Weights of a small mixture-of-experts language model, trained from scratch on English Wikipedia.
Experts: 32 experts in each of 14 layers, 1 pick a token.
Below are experts of layer 5 (counted from 0) of a mixture-of-experts language model. Rows are named router (the router's row for the expert), up (a neuron's input weights, with its number) and show model dimensions 0-159. Each number is 500 + 40 x the weight over its row's rms, rounded and kept within 0 to 999. Numbers have three digits each.
Before each expert's rows: "comes after" lists some tokens at least twice as common just before its tokens as in all text. This comes from a sample of Wikipedia text that the model never trained on. Tokens count by the router's weight.

# expert 31
comes after: " |", "\n", " ", "|", " 0", ":"
router:515504522450533476481546501424503531454560541479438501450488525479477520465513486448440573529544492469468456521494539448447474484468479532456497497448542464435544472487469511471446537579558452516557488546474518500464487526445484415501539537505553581526517540444473555529524459429448540467443534444451435505515550470466549559487460522515521512455461459461576554446509550454528496560563467497551503549474551551573468470494451543444544516524465540455548464543485441464467507525536509
up0:462496516434490476511432520499587473499408519472524505538486502535527504397496436461573490444447494514512507562483455481535528470504447511521547543517389522543398483533448491444495479492574523510561517487474432508543512473524486451426463552526464499507498552520507558469491601546519521475470479487505493448520487482473551551452497474513501503498498551518457445511529491511475586508495543450458501493493498510529529544500509423619572492497547496571523588495522484512494482458438504
up1:460513512503468533566524507507447453510500439557498565494459476551488500511465428497496499493517474516543503565506435533491489539495487446539502479449478554540507511499487492549591454470472570482385499433536455452514498488472515459503462439516490467525461507522481573509452500531608496435501473444542568499505470492504471446473496482476468514560504492525508415515551498535457500481513451487392450531479488484466496589478589489536461498469545507453525549373477404490523535492492496
up2:549481554509518529577504451510506465476525487410579440512536467566509541502491503574487457484400459460527491427495496535493479440518504447507475498480473539470430580514509548485532476472482516553474474464453497460461559536533499508504557479460535518496450519508481513505519456500496530456555486502494539525475531544506383464488511506481473492536474547488525412490485502532470405472506536500512524415455468488544580585629573393488513473500499525520507497563494522483467490545490495
up3:488502548524449517500497549501463403520513488480503520508560505566500463480550564477516438551440441469526442528533456509529430544467516482566484460540502531577474449526523498506467492581465481484420501412575515529572503504558522451508518494578519519530485467506470547480472525506494463584526452589504512425445500499424510568474538529435446506488465460498473535573578457563492429566500530464494497515469480532487559542556556449503486506509553470499458475472533469506503451506505503
up4:500478508452573533539485463425491473499421485577499533497540517482500525504524570502517431495554472452512537511480485449482456552544495453437507523503528536581518492577483554498512511444521512568409517516592492493495459487525454544515506427540497493475535428491486493452519545503553453432543456482503504494419442571500469561444493487547468479501595492442565493483495536422498530437541472500536499569498453493420508492550502504518530554459500469529412463477495486522482484435452528
up5:557527520465496499492423500558539579497446401533527518503504498525503474496449510479594504445492511508548579594500484496501510493547568464521515528475497465503418421468560559496477476491468531522498501458494535533474501435567464538568522516489457417482484552488465585507419565498510502531490462540457486516503459520464485510446496490523479518537569499555466549535514498557478544433503499500475484583516457564512470551576524519524492478482487432510473525521430448568462493422556487
up6:526429491549513577512447515612445493553535504496506416505529474480524490490513496512517498445522522522493484499570491592508488496475484453487505526532493570447464582450521471484495499494473514481427520407519537494461536496552464451512501483509493544446476497485502479518576580520541485466534455513499553562447527541497495417514482512463546445491509512455499499495509493548499578496540497557481535481551402539519523568504502374407556487482533503486503508489456510502507460617496553
up7:481529532507456539523472434501471583489538500472561549537538521504509536464478497500493489509475510509481392566578501506572431530500480484497498483536541573469563503501568473470547558487397369487470500509500534550497496481540514533493438455486498531408454504501581524471486503516535525429443517536488547502517482576626481436552481453491553495477461485553497503504518480497528596504509495465494516511490486490490523533495543510449462532506564479559482516489418532503582505512503504
up8:439504550493523551493492488514495501564507548534495526475610547464530495557478468489525476476480419458540471429499481531473564534512513528466472541561499520500500536490546642507525500564579532510447482510434484470534465396477457414453488516498548455475471478436422496491486494500493485527477537548512514503475549510603501449510466496444459463512512477534422486543434433498575456491475534468435467536474455513511460516570520427503510494488478538505479575460500475559488505493505500
up9:378511467521536473492497489572512490494507477538444481518541482531497457518491489509556461534538494521562471533446500500594479444495469435532514501558469471499462519534542494480512560529471501516403483443548522476511531494476473503474475540578469464520542544394381482537468578472519447433554524438511460549446461525493515498466496539503486517547491528560486503527496504532489498401500519500499515495492451496590492512469490467501481455475502541511524518505498483458413427364502467
up10:480514506422474460470421487563451438534538489503510504462526490474475496535492491470520463531566533489525461572503492496544527484452538429547531433504501487599457428513480515560533489456418467531516501521481461490555476504523467510490585566465501485519517520535496486499486577547505464466526468479484507489530501569496503508507553416586503487433541509427485490450552358499491500488536552486466569438553498543465524490522503472498526453451581452468573477489541511491554501569452493
up11:501505548430483512498475445502434428491493501505553521561534534475500429518504486504474475532412565476512553465501510500503475505510486465531541494563483528509490590525504493452442473494455506509417469407498506505500513494558525519514500528574539542527533526486446525507541579584484454478497504487559555460487473489487486528520526563516525499447501521442504492462539496484576578508476455471488673455484535503515515503568534438518520540503605486547490534486465539599493471471510459
up12:481474517467484501457503436496515540565551508471527511503559448487493498477491581527615480508499452461538460529511552449477567492497582443521465503560441570524516415494553500500600514511503443526442484456522482505510517433462517542493572501621500421515506387580527461450504579527533502524475476477520492481492520472516508463519495502513450479520505406530507524502571511501555502473529600499488515507520440499488488523526496431546450523497500486495462494504454490533528438499447479
up13:460465489461491515497496535511528453599503492519534507573485461460559456480401540509547517533505471423409444518554443504501452557518511477535503459547468519568494489432525439545481486431462477430498463497523482522519439412513529413486565486501547589503503493510500522452485516509484430464521418443511513459513504592418471499521448466547405526554515480485516485475453562484475522476481477463465440503465496496477515534460486507529544527500559534526487464429495490474568487512465516
up14:584507470497525466449501476461523500555548587541510410520467498461502511518481500512464505548472412516499477606500433539474422525555419446508475507494457476571510473554505501508468508474485454492459488456509491535490461543516451501487534498541566402459435491470514546491450521586591524455517469493547516546494520512511463412507520486485500540571478507507488474567502438553584466489457489515465532529539393490449465564547527531500462492468501446500481509444503484486513521561502538
up15:435524599464452510508433485551549491536540536416475513505503464503541476484483536486534469492488519573564500483495470503503535482552480507500489583526502530464480497451510486438463455477501469465411459490457544498531527523542530529496470480406550488537490511546485490465458564460582470484545472557568498499440481506504502447522487491499500478485513632522500438427500523524541494461501500543488568508464471448539543494574519582507527497628508461492547513499604492492500488574476510
up16:505552588508535524506512514547493453502515516506442580508462451521533485498460465483527491488496520567494564543465510483476511498523528459522517503572465485575502542517482502526518518451534530534334443474511449433493502506542558433544489468512503521544591498441533464498520532544518400422512378543479517475481447508532556504480476523438482528497478567514455496527526461524512470521503533504502489463516541503407470599535529502542493479463531459489517547450488524482563552457518479
up17:496466476477518500458474511464500507483390471526487458575536431502535480515475549489536491480491519550438507551523489503493494515574492448521513480493513594503512594481556501513480521529456492495504500412551503470526494482515504497436504536613568459482491509518539446507499489519506524487463483476562578507409462538497376552490518418497488520521469445559464472485490495464507481415483480484524497454505505447481598426500550417534506454509454504535461455570481576454521532500509458
up18:489512468555493501495466510527500521507551519442578547541518500484524435510537542549529516495520473495440576489527521564490505499498466520496492540460492522467528469378495541479496460552475525467417494501525462591565504371535497507504465568512448503576550465498505502498487589569546523379489477513518557503524443478531418527506510495504500478553472489468456547513549541519500571515526523515426502533510449500499510474500551482485459489564541537511427529429503498540548513418457525
up19:486455433432562482504546502550497489510497473449514441503532550509503492517439558551525511494419479531501502520466535486504501495560517435478512443558468526495499520510534539529495465500503484463501540526498440493652575499535441479516462449548507477504483438540506448487499451508526514525539442535504519507463510527499477414512455343508521509505501525501435508406467480357486487505427537406492500507480483446488527474509474477500505515499528433496454532528487507503488520494416511
up20:501482500520512476562472515491488558486541434505477432516462486505486492450541491458527507528445549459561485543606551500512501508558480464516494512442492530493548488497525498610512383547532505519561436412519597494468460488499501520472493491556541455439485473520501487500570478530487412542547489557396483503486493510494530443471485520510582397483460531598498504527539494563485406533533511515479530510504482551519495500534519437547480457457552501513529524500495505493502423524497515
up21:496451395503473516503416479534522510544501434483490486491596489517405485477468508419549504480508472486530475502452451498526463511549453508508490458521479561550586551507445492488534492519553537528446512485501467507528463466427516572497439540514497426512595569524514502491505506460443452491446495478487506467495474527521409515464529516536576518548575522596527440520501507454472472505624524481466516492497488481477494486435510497531494449559508516523545539475503483471577508464479425
up22:481399511446488589487567525506456515507478475416500463513508445519519516469509471478550409482411439534513443551561507557524459511533452499523565470603468536578449461507534498564582515491468531484441487484621451505481526508484510547498484410495545462498644431554467486471494473561456519433477483540498528494540506504417529503494499504488513498502508533506550513487500526515521500504445487520486437507524514507468515529477523419492469477490494498507481566487498502517490538493527493
up23:498499549495549498448499527593486507489598507498476468503569470530563546466493479507526512594383549488469598447487490495573462556508438528502495525471423517496480517465523582518510505532465487493461535452534500512528473495504514486484412514560484509558563473532494458457461479496483588488528543467506480490472577551504492433534556515504499506575447514460546502514440449494507509498523486499501540489449466592518570537478555441517515490484569416486448496517562454507553478505491527
up24:475462499505498500503496508516483515503542441481502481489553458513472448480465520518497496465457510539567461524498515493502494489568448495608414462491496545456525495428486498479548447417476551432483426472500433497415442527523494531534536547482514535484515449493455498449504516586472499485509497482532520567402499503431459473510509459485454473477560513557530479468514523523566549434506496513493547535501478483657495516568487471539464616539461516501501503523540490432535429465509517
up25:523505500556490479553487538564476485514482495478307509621496500514552494532509515545540503510480548476582451516496497489498511432498470472485500517518509539454524387492514544522515462498481435474490450477537501522565450507471526535503449471502553504487491441491421475529510511459517525546482463497444540494483531516450500489492527473489539522512500534521632551488555503514592505487488483506498461546563556556478485554522512449502456518506506438520483526544439584521489468498504421
up26:516551506549542544513583497517519523458517549558523537523514503447503510465432480500545503503416483569546463532468569565477498530525521463529547490542412454499539490499499481498473452550458491460443483473497512537529470452479483494529550488500506448504532476463463408542518574473552546406494489528564516486522435511535484481420484452529483448472466508566443504529494492526504533489502492486509488470517545493517602511451511360521528555490523496455528579490522529516425546462410449
up27:531573492512493486544501513473508497513519508465522469534495485464598573461460495480549453458514486571546492522493406495534454473515468545500466497455467446512506483543492513501521479518471532505433486495518459508564492476560449513497478534513499450487444475468494505528475528496422654498510489552523596506528413505466485495500512457448501555514508509497496545528532358514495540423486531546515575506443478584498484510505546560607577495516483527516533517498499484573491486437525485

# expert 25
comes after: " the", " a", " and", " to", " of", " an"
router:482474580566447541478514410513517537508501459437455516547449521506533575506486560451536442490518482488462515553440498468497495557489477483455517482571513445483487522531538452473487559540497486495531513425489446502477531565496520403560544569495498524476516523515453444494487446449555504438544499528510476486477545480429486468455407558463508569550517517470464546539544533500573461466584534554522523479470433555527510482537435524417509488513491504423461472546470505478514481511515567
up6:472499501418494548550503461492453460511498531483494539546492531518530545510435440498539458527519598426502608544477449424525526530504522491501512533493510434492532456395483491478416551439497397513494514493531450592504487522536538497450485497500538493467504514519450523495516458499515513483451401469503489519497449499566560547510560554484504423522491475457541419421520495457499517486527493511475504504502379516446449489455540496512540527403515514485541461466494524512500486526475498
up7:466491439577580512506500477561560510509494533472522545523577467509529484548530446608481618480410544498543495530480502538552510550467496520471658480488420516474518558520472511462455448419505485483566533496479500519496522501523515488473496438472490496492469497526534489515496486535498403523433514457534458493540517513501518504513513537515426489475392567609462496450487501496483489457467489521486515501447495509482470541496522511498497530420474500437545523526489501502541487504507559
up8:471513505509461523603500472504507516603490510563498541552448578490502500446480431509500555502557458494535521501508540511500550477470445532520494455543547579436518520521567501495511496479561530508471483488481462440544470467468559493523387390432580503506503505531491511491493502514498540436501489490494503584519506534485485584498523536483504506523534460532412494530534504450486512508465449560511533382456487513528501530429504473577497508461454506516524461489600573514536485513486461
up9:466491504579410526502473503476538575511535500485501531515517443539496466589530506477498508545486595523564501572479436497499514499483523497459495502512524508512451521453539480519549458534529486420392494520500494518435518536549489487540445541465470532485516497495544556490484485497564577458513571509506506542410473510555601540527476569498506405588477516509504421530499415569521501509460477548538491524488470538465538526469500514521523482507402478501502516499494552516581490501573524
up10:571549527486501553452501482493556432453505528545506529435504490519491420481550495504534402523480437505510545477495557500498524548511507528430548478481466463548494512506522628508476545499487469512595461542493502522569474501493513416506535540496524451524513500542494504490545528457515521524532434443504538501393499470500452481485595493459477512503524492555473527450490470521426469431497500433473515522610470479472454498475493422455467514503492540534519441542483488551478514456549403
up11:446450442467481493514518502479451501534541571524484470447507531519505488462480504539579536516453524517491514498467541532517537567491476477501574506501508442428489528532545445525403453486506472450460502508490507494600424554514490503488446503473549351506483529509520558520559478532522469496475517512517528482499478561466517509501518482543495479509534537564486487507547487522456454443494497578475571498502485443499483490589461518480592501461464522408513490503502457499506610386553483
up12:526469527406493470508529491507414518523474482485495580496572566448515538545539477546520471470489447495503470527485449445497558416500498447512503527398539529505509517504479517524492520446536451501494478512456483517501468546575497562554506497546522587521470508522459508465507498516425530555535508548503524518414497515532481550469492487401529490604497498539489475491499539497471512500499421519483474549505429514521486497437501534459526561390494373493515429426495488465496450474497508
up13:476483510508424451558466500556523492395530438490603475591482520501412459568481441481525458468465500501517412515481479542524507511469523468460532445388501499494448545417470516429498449504484441472466535435491475472492458495502402501531518544598496501506520547504547482515514422589463532459411500497504505490489490554464488512478482493521501497423473511491554502498538512416557474465504531495530504504497453501511527510541531544476435496464508482527527477460481513484568493529528543
up14:545514497527529497578497388473543460508529431454501529483459511464458537464502470506502499539509498494584537442469483485490389495524503543492566519473461552451511482497488501498495528534485548531442542504522518442505530487520466537499499511501531500483489500496519518595504561538454395454402396532509488510568562578457549512498478513536469554419475451502471545533481497468502487472500501402444460457507518555473452534510496471548474478558516467561496511478421589529469500506462539
up15:489500484522450512463500485524508515497488440484527469560525472499551513497512500526560555465393464491524446544489511474618490491448494486450532572506419501481435499462485506502503545479455503484473504527339453603489495527490466541495414505491407509533443488499494501530447519485504507480528590502473515459550508444470493574448471545520482536525509449561525468531500510551489456502482502510493500504460437499587501487531509501521542477403492488504528533439594484521566489491463545
up16:509529520501496479489534557539520533624541456507509511500467410499441512481567498483518514502538463540592559496544459568486502515567499462508532459509506504539543455423466567529476542472448508502528497444498567500457499484507488488450505500518549498498542478544460501498547512454455576447465550542546490488492515519503471512504522528446492567546500494498509458577481419515471497454533569525545593494506482478577582459550461473509467587488505419548454496447478481511510494588427457
up17:508485492479467543545522538489529460511560455502480493440494480504481508488488495502445468633576502526483502503521494488481478502610495553513526472458506538520603527438476555537582516520554458494541526476490479556470500463441583496478533495419461457474467379487571503513491527536502471530503382402485472431436500444494504499542509545430484455494500522456446467501566491529506490467528502428496549533547484525544507508500464453433443519504496500524518565505503494484517495525456468
up18:522492509486514525532513526505524553505590495409484537502526514494494479492438500563468477503534516519494556489503521495524515469519589508513494591522528495500526533539652383570496398501493450506441525495479530491447491527473549516499517514449499507512488505434476490546514599483493521504497503579557510511455554514488495488459451500441533436451475514549483485571585476472541520497450491501435487406521416483474548514440565528492534483499444559480479491533478551472504512561495497
up19:533552479539506564520503488518518495569483514516490474494516462513502516459428576512482424502441517515520552499461490515528472548490426442470595489460497497473499504484455611500514476500495446539478502606540502488554458513499416504496517440556515459510560512433496622511466535510510444515500505418608485509485502581499469530531515548505480454457484521456527457501521503567466464434537465494416504524486509492476485491544515501499416541569498521512491389497508559520499545470473509
up20:545567470368611419433507490489536548452538545472501483531499529464496491450428499499538466403507548419511475511541523396491515468492506480532481523437505507497476537536492496495414529495425592459483562530543494467487500477461506429486484510549439424512475488488525518452516485567533489475447571492487501521510564575539500454499519513573447498507554510506515485538494524502449520521540512495491434429469513536465544510557521515504541487505468498492508440501559481520471459481555500
up21:533423480570499504493484456525542420538512496489501527514527464505501484435528562498451549512548496535484552533557527569428536446537403570442468442498490492495475492530486501500513500436398577488531502454451464481513516510433517501492467524497518440547437496557503467531512412557554461450496505442490570533480486518526499381573485484529470499498498531515476498501465514480586444525466506448448491479468536508526506536531472429536435465484506544489526482503526514455536504423422548
up22:484479454520547557539502505500520500503501480539500439505520445488470496487592507550519462524510483456503514475426513437492648579520464497562518487522571498449504476499508479433538551547480498488468478531520502525506521453459512481495532551508448548535473411514500477431529465506608522495482536537485504482543509514455522372476483541531428500582524440486415548559549487496417538451502471511431451466489502407549523456486513488467500485492493524530448515500461507502531499454469543
up23:491469445482437538460501498504425459537506571532580477512525489440526428481515516425547457532504500516489566470517516549558499470538496461484463528503499515546488492499504511569475517510506505483551493389495531541575508436499501588470551545414490475449495496504489479443498497498499523455416418468553508398516498535519532477518500482505469532474480509445555506578502647510527491512492504572468529452499505451537481513445541525447493489500512484442461480492497558502443508464538408
up24:496486547482428450499421417587529509471473495538521525529558434449453475531552501538460439500501439492514492515499498509511459539513550475605447513478502573525482504488501492512535382532587489496507472506505543485491500464487502494508475452506444492483451529514484502547604499488448486499510557571461490516487516517493532531434500484538497486509466414435529594498430495454553485454576435446454544479510519447555499427450505532522450466451418470569506462504499507535520505499497500
up25:473493503553510494512499550501515461527504503487467465546466488421556509489497478547498511586452527473487545473540516482567501478484487504499424510461533454489521472521541461517527492543493507532434520496500516482475511462467487482494538420521493562406507509473487480563478542411599544502581507531480393517441498372504468509509443520482435471548533563381479489505481475522471533470439395529479487417481502523498491521598446495451475480532499487519536509566498498464538554501510519
up26:485434567497522504493467509497518438486514396438494482502504477602536505570519512408463459501499501557470491485497507461521511489463482458468498532457551487502471565514486451499503494509528514466420481536554396500505508421519496537491391450460485552449464490518482403523431477500551525484484502490500538557474489465429459526463468458543494454525445496497507510502572562585471487473456480487496417475563489518527514502554503504449490498479498526504486570447575532614474479509487454
up27:491556534530428450411503475490536454509497492461527397509488441509443495545585551465596465505506461503560490499529521489550517450488499465552501451579529490457486494514465543582484527431535557454504500499476543477545504503436525472505511526543514506542546495590498477500500463541451512438517511504418532504503502536529523506454457521450497558532518559489527524587426575588550532553524518509535483489489507474492549510564403500555455507471502484451436486474437447500525472501492517
up28:495458506531466517537535483565463389498496513500501509468520452525517517571485516487492449467470517566519501488509501509532534501499490571421475552444540506500507489477568473569465556514530547556552487521519450546517435510500508508462446526536493486497500608437547506491474546511577486560511497528550570517494450524563493412452505496427513467520587505555488526508530492489515518435544474571502422478492460442431477569544500459531505473515460486418545416466456571487511467514569495
up29:449377502462522511455493457456491456558496500498535530503564492452514549463545536516467598514456524522502560507489492546558469504606455503497501483498500432500435493500457503496429437497503460536495417448495462507508544518511541531463525483492482561510563477479470521457521472469499495455527505500521411485504507518414482528443491553485550456507512494557543493554497527587501505528436430515498521510533502425527464439477566405466416496443437510475433504541476469538494528486561528
up30:489503487517466553542507460520512588500493470496510536530468499500521519464434531495488449491504427520588599546559480536576429564514476457445497458504505439521437467540557572499493499470481515489464538498489519370448522481528497475517496492452476533480517457479516461556487496542479537464464482479503537577527490594540493500457490509472499560459363511518535520530446445491474498446504450543513542502481469514513534528509572488539476523591502460496467460538527524608516503542515462
up31:489505502499494528501424532494502550500500582466522531491498455494526476418544561504463486423460560450548525535495397525506479509598485530500492516451506475505525497487472525490513548428413529510432493508436503534501522524516466504568507522446525501557475511498453474430446554507484528477510498491525499509515514518559476536463457494550489499507493531483447461550532555563578469585531470426500504549435497477453505626476548439502473451427478573453498471509496522590568542476490472
up32:467453474500501544528411531488570518437531489574462499485504510441457447538462471566459500619478503466465497475451492516482499515598471463527472581544475494576517437494494507515507493562528462467517479470499483581427518473412527492517527458483449458597503442485497538512500505534438500493520519489533439457371510497488508453561545569496513463501538485504462523499525440524498478502504480481482501451490530515486552549438436499476454543483493508464566446500504444523573498563465507
up33:433464539479464481497476482545461484581450476519503447567504486538520551547483421491526464535487492509489599580517487515507501498430485501468516517471495424499483576558567490530593538496502492458495522536501487447498506529458591473564451456525432515515519478499483522452464487482506527491485520566540538519506485500449493508420474469496490524457453478559474524585493420500485548463534512502444636495498516477491506528612479498429490458487456471496487470515505426576483460432503484

# expert 8
comes after: " |", ".", "%", "°", "9", "8"
router:555522531496523461477550476437525526454530530494450506438493529471476515465540478439441579534541488523483500527532518475457454482482478549480508486454548467443524477485459504472466553568559471531553476540481537491454474534456494411520523527510545586536502550443509550531531462426459536452448522470437432476491589475432545557470467522506511497458472454429538546445516539464546501563552466461543495555488551542567476469490441550448540476536459534451527449575492457467457535515533509
up6:497510545505494553479451436517467477512507495506538453481499367518460502478503577440536432505494488537519560527539475467650526459623545498484510517550520475588432519473511512571502485492514382465482463450509390492451505473510513487512507461499469506534509442517487483506502550559532401497590458454397471500485508468490510498510474548483492516501537471519502492508497494540522510496486489603567518483534443507490482464495537512508505499527493488480509460483547504513500557514532497
up7:502564498485463574535467538541532495526502488538501501478462492522470486460480440476514415530585463521487542531565504539515528502497518477560483499530416545552497405465504493471523459492414503482462519451477468441538539483494491516499534492498500509576492512528451497557494518585479495428511525501542561520478499528470508533518493485395486461490635530506528500561478484432409569502502506502475505476504500533506494550553596479547546542559466454527501576501550518480460517439401509
up8:481487582540439478509465491464481503491517537480554467481487464501506503469428510505504529481540413527501545414560446516568443466515506461484555491471491471423447541457481587592492497448489471439445480514499515513506521497434529563549429500582476543491498464512476435462503492577461513495514478499500439449489481559491491489461510526537503500493499515524420500487504513564472531481441473493411484539587426490424507497497514490489490415493536467526501531526490585504596508560429539
up9:533474455445464506475475490496505503524610562473504457455446497529505494456492519499528591441436407422501492457543512518523492526568482459474475486557442409536495509512515429581493500486407552520507503519543480434481513537488534537461478493513525520493477518533499434389452496523444520445497458556500508510553508521464473489515521472480479516458536560450498539500525500529527496502507469506506499500467466487462417519523619483503494444441549513501515478446562425472465522430465584
up10:502458388455548467531452478490480548514495492520523503546494522590556471493493483496486525503477511476550521514515520592609468544535571472490470569495471477499503575493538517576503515571443496489503504447491508424556488444486524542477549533513511480462466469457494384466474463525522514444505485454497593537465533494495461507462497508492468472586536495568456538506472477518447459527510561509496508441515485483521561548615505457486604530499476534525577481496502484481524432496493494
up11:529520445491557512485491466514556504520562483561518484514527556461507486460490504476496497533469466484473528521524533501543542441519465479505569399548500542529511583464516492519469473579468463454505463504509526473565487454508480475566513448527550538495516502581545466456502398561560570555455500519507523526481593496437519501598509567470513541421484466519516518537369480480538550484511518544502520507452502526567474500522528435482479537429519505562495497509495490605546517525479501
up12:592529463514501570462463431533474489510527523450525449558541449527509481522438504549509486511411467476523516492497452579522542478560495438410581531505481501484518518482508444501506530520537527492493547498478503513576458513472499465485562470555502426517554496458516538497494483558529493525551600498513490499439534541505367491519578479521510467509464501526425512548508564500553490500503575416477542444520503544530465463488567448542448526470527482504493525523551477584544517476510523
up13:563510502488518436490486504460537470535454481497483468487492543523525469555535477511528502549490514534517531511510419520495572560545452540577561523477511480576577570564542602425549551511465494520431445473531523534566556495510525518502515547571452488448511529472451439513534516506470501536520480455501462499533487496524482483556472458504492502547463571513434463499408456478432460503520489431492512522517501503504558539496573487503509537507511539496510606430478628498519516451524489
up14:579500482431478504582537459466540459440511437476493425543514487503502490551400571457522537509463480515501514517500492458499528576598509515453591509430479520540540524488528556557484571513489502449518562447541585523503515477452561494536483492477479533500487436466458434503501486517496522508603481544427503495543494541510509448500473531487531445538512540473481497470490462469575440473505499501500520514501503558512630505550497482480378510467495448501483538504478506490507519549506495
up15:486495473537487495446463511513534471543473502488497491489603468496510413493497475559557503500548494502496441436548497506475492521504550555527462490580495531464408486500479500467466418516484471504367515470540516503558509506516496456513564464502492513493503456505437476392481489505504413533476481526490562466445479455479414499494479405521489476522485528541462487578515492462522484500518529503439566485446371549471571516521530499493472530504493497569453570518472478421510531502552487
up16:492522574442480499471506463474505513535506541486530470499495502475479493551511508429492492575485499501556524500535480564497528546516508486508557502470499540538497448615540500527560495503433548512451450493530486511515518556553531480539574565495474451472507510442500501492488521513483521477525440502507551382502452496450528486561477501435579563508543542437469549491439449466549474392486576492546504470486475485502436527530612503540547509463486466469577543522529475476608459517499525
up17:468466479444544524491440435474507576544456448475530500576451520525501505545481514495576507559439524542416560539484502494574406447487538461484503429501492499547488409503481547542520492474497392496416491505491464501483480484556497520482510452495487484493442491489495516517500525540486414456557502479452524500463541508477457484520371500489504532539490535488503547453560459479480503446498505425459471504505422488534529549495491494469534575501428472499447511502575487502466474501590456
up18:438457461501541520513498489497465489572480511561463499514509586505482500492494437429516460449454570538520505478559446493503494577471549515480466620493466474498494585452498511510465454453489417483445482467502429514515486510505585533500498416453472544472490556495471527597458575539456480493531463493527566493464456492527513475449504512449503539524500485508534439437483500503433470497528432527425535558491508501487526527560527428501430440583473467477486527565498476474452523517508527
up19:490489500499499510528481541506540483512519528522549567507586531512398490523500529466534518449477515439465465488498498500536506422495475415505513406423496451500476515461481465563600475504438516502464522449520397497532498469539421458437494495513507508470557443403498496491505476550473492519500431450517499493542505479522512456487521500546498500496557487561483513483486483516507582576534458501544564489471422505516507528563481512515481443491461427517508511505519551513489537508334504
up20:500497463429510510568525420543441506550466515512514426534563533550533557520518512473502544457500489535533453534555485416503474478501511509471467504593444544614494537483524488492567510486490516500444477484497513506503533450480555601555534500487440538488554464503573523476513485494587470468465627498450556426501484502571498463460484527447504459531552488506487465492537498501506527450485510508510410497496513590411554574493518497508478518501517491528466571501525487543507486492474541
up21:513500439464416525502496483516530533520515490532522524473484449496514502480489518578570410510532508479485534470487482547588529574475521462495460524561438551492488500487469496514544537524458473458487528417502446488557463515523508490481523507451473508470545558509488485445523517479470500472551490514496557398496509453504461543473506411522527509588495516501492493507508543551479517496512455480454430536496501503487460462521507458539504480466647388625501484588451492452522505504415508
up22:504522508544516528488377487528487524490476476506549466528533436486502509545494514497501499520488516486469470444529522492574427444505517496463610526480456502538431553470495583535489535504457479466498509436496501433498432426511485530529580439456518545398489527531481498384532501506521453445509443487515458548469548521501499479492468486487531486488499476503485498549534477491510469470506468520564542465582380531519518511512594511490509486484521416543506487468505412603484483503474511
up23:538500487488538528505431520472519484533479477452501505547500489553459453492457489447568465422518529491415444482535455449549480455500471424556500468499460530501460490469465570497520491470511500428498488522533606535443517505528486503528512456560521517476470455437502535528475508492502446466493554569423556548486471462484509466481517547520536500521540489496554576537478482493411512391511552542513480571398513517470519543521535537523496497432565505485501520404543443489497443499414516
up24:425506517420495518466462458501497510470523491456456462506497442499563465495487513469564376499440562505509491539494516586546483491495522475525650491481557498435496526496500486504499496439508476445465466469504542488497457394526493497522537501445477578461488525498538510470519468531565503379555490544412580497513510477515439579527506500531508521525483558543517491504494489532435523508500515468428470492454473491515495495520535465471502531433465449437456500514493447544534496425490510
up25:464512477503507511483477478480580508504486503493537498486498493533501527501533532498528500504474461490473474503484550602567523575500465416498544464518445482456465523474499544499527447534446432464497558525490538511605500481543534589490468395483497526556586498489479482517544503496529439487521448513516555477534451450514409456414506516516515540589533480535510488480473540505562550501467572488458492478483377551522521518455445480595503507471499446581492494488514553486522437456517512
up26:533517509528486514552467500494604502602477528507516498515440479465501503491530588534522485495517517570548516529527522495498523507510486540572497475488500506495478495524440502449537392503473531574481440508467519462505492504469487493543509538466466394446495550498456457484614527520378427411480537517544507505492516499475504600477485506569518459537421497535495477543471508509534508525491556500423507494499405537484497541488476443585500484499539467508478528510439555487525517486528572
up27:499522466537498496490539507586549462528484507512531431508476474470532540506516532504523538542533503465515502539445486562534506482468498452579564506513488467525502546549499501489495500506501593505472487487500534491497480501542475552629571524463481481481573533573516566518448552498517506548507494544567568492539527537595449543521598505408502498565496486525509459550483476496545504411392532568493525444499516490486534531582488510486511520448546485506478471458527585499434528459552516
up28:409463501543484508465406500444468541463431503436486504561507520551481520450515446532511457505488527512513438501447532544478501504455494505469492516485481531497528491533531445476470496551539471529490501440520492499497455488507566447467523519509524521477402516529509467482463570527505458505518452415488578529491508561470568446515610572479509462622520549494493509544513523482506462488533470512423502514500481472474545529629505563525498441510543519522550538487496403560495501510481431
up29:491406491465513540466442581560453494515486508441491475497479450501498493520516437469605515472512500519644543493489456492497506441517501489496512492465517485548544505495500513484501524379482496529464502462463396512578434447594492496467522578537387485581513479515487472550455576485555512501485570494497514518496467493565460522476530506526500502454497466531505488501454546508491437465496503467496481497499510488399493509467454493513499527464507507457553491482454567506481567449541523
up30:495455483493519502541441499561469489533546534465560504558491551446525392454491487509544496502484520437601523493530515495480468471540403526514500427431528497413516523485546528524471484573501423577414507480459473494507439473492507514565529400504501509446582427499516464512447575495491539502499508468490509519550481573494521492438531492465556493527500513535535538594492476552503485455449464516437493493524475477499588540516499498554498499452527446534505480458488480448476431493488493
up31:439505471532444581521461493464549504548501513421470441509507508516470540520466510514612535477453506528445550575487495511489530499566561460535411470508493515531498462486483494491503439520505556497487461485511466537519485436552571454409471507501460519500490492534492459435521484505499495534558547497485524441560433514497522476580469500564463519548440483501523511514421584512544511514552534527449590516532418508570496569594478568532458527459482504578491510483497497512505471463513472
up32:486562496475457440500533536513456484539496483405438517491495562452570501415512450587485513516517524545608504540481466526583519577591530474523530567546433517554450490497514487530496489501515521533478493391497499438494509413449497531493505496444468485503496500499511472497542482526476489480558439495493586522500525467520511514471561506496432529530497536492463480550463460565575452488485499503465534541510507476531417541484574461474505569480536467513439498443490472570460526462515473
up33:447494503508500530458505511492488488537516455463549499436503511502621508476510472554587484531469504456505466427498581498483483503514564433496471431473497449481496550496547557412461405542517556433511517510529460459488453460480476480516501417499573385428509505505452485525519625572497517518459509559583545547434439523424526480473540417498505497501450535526499499547560511482481512493492501570447457488508464539491531548511493518526505505512516496479485492467531532504499518490495498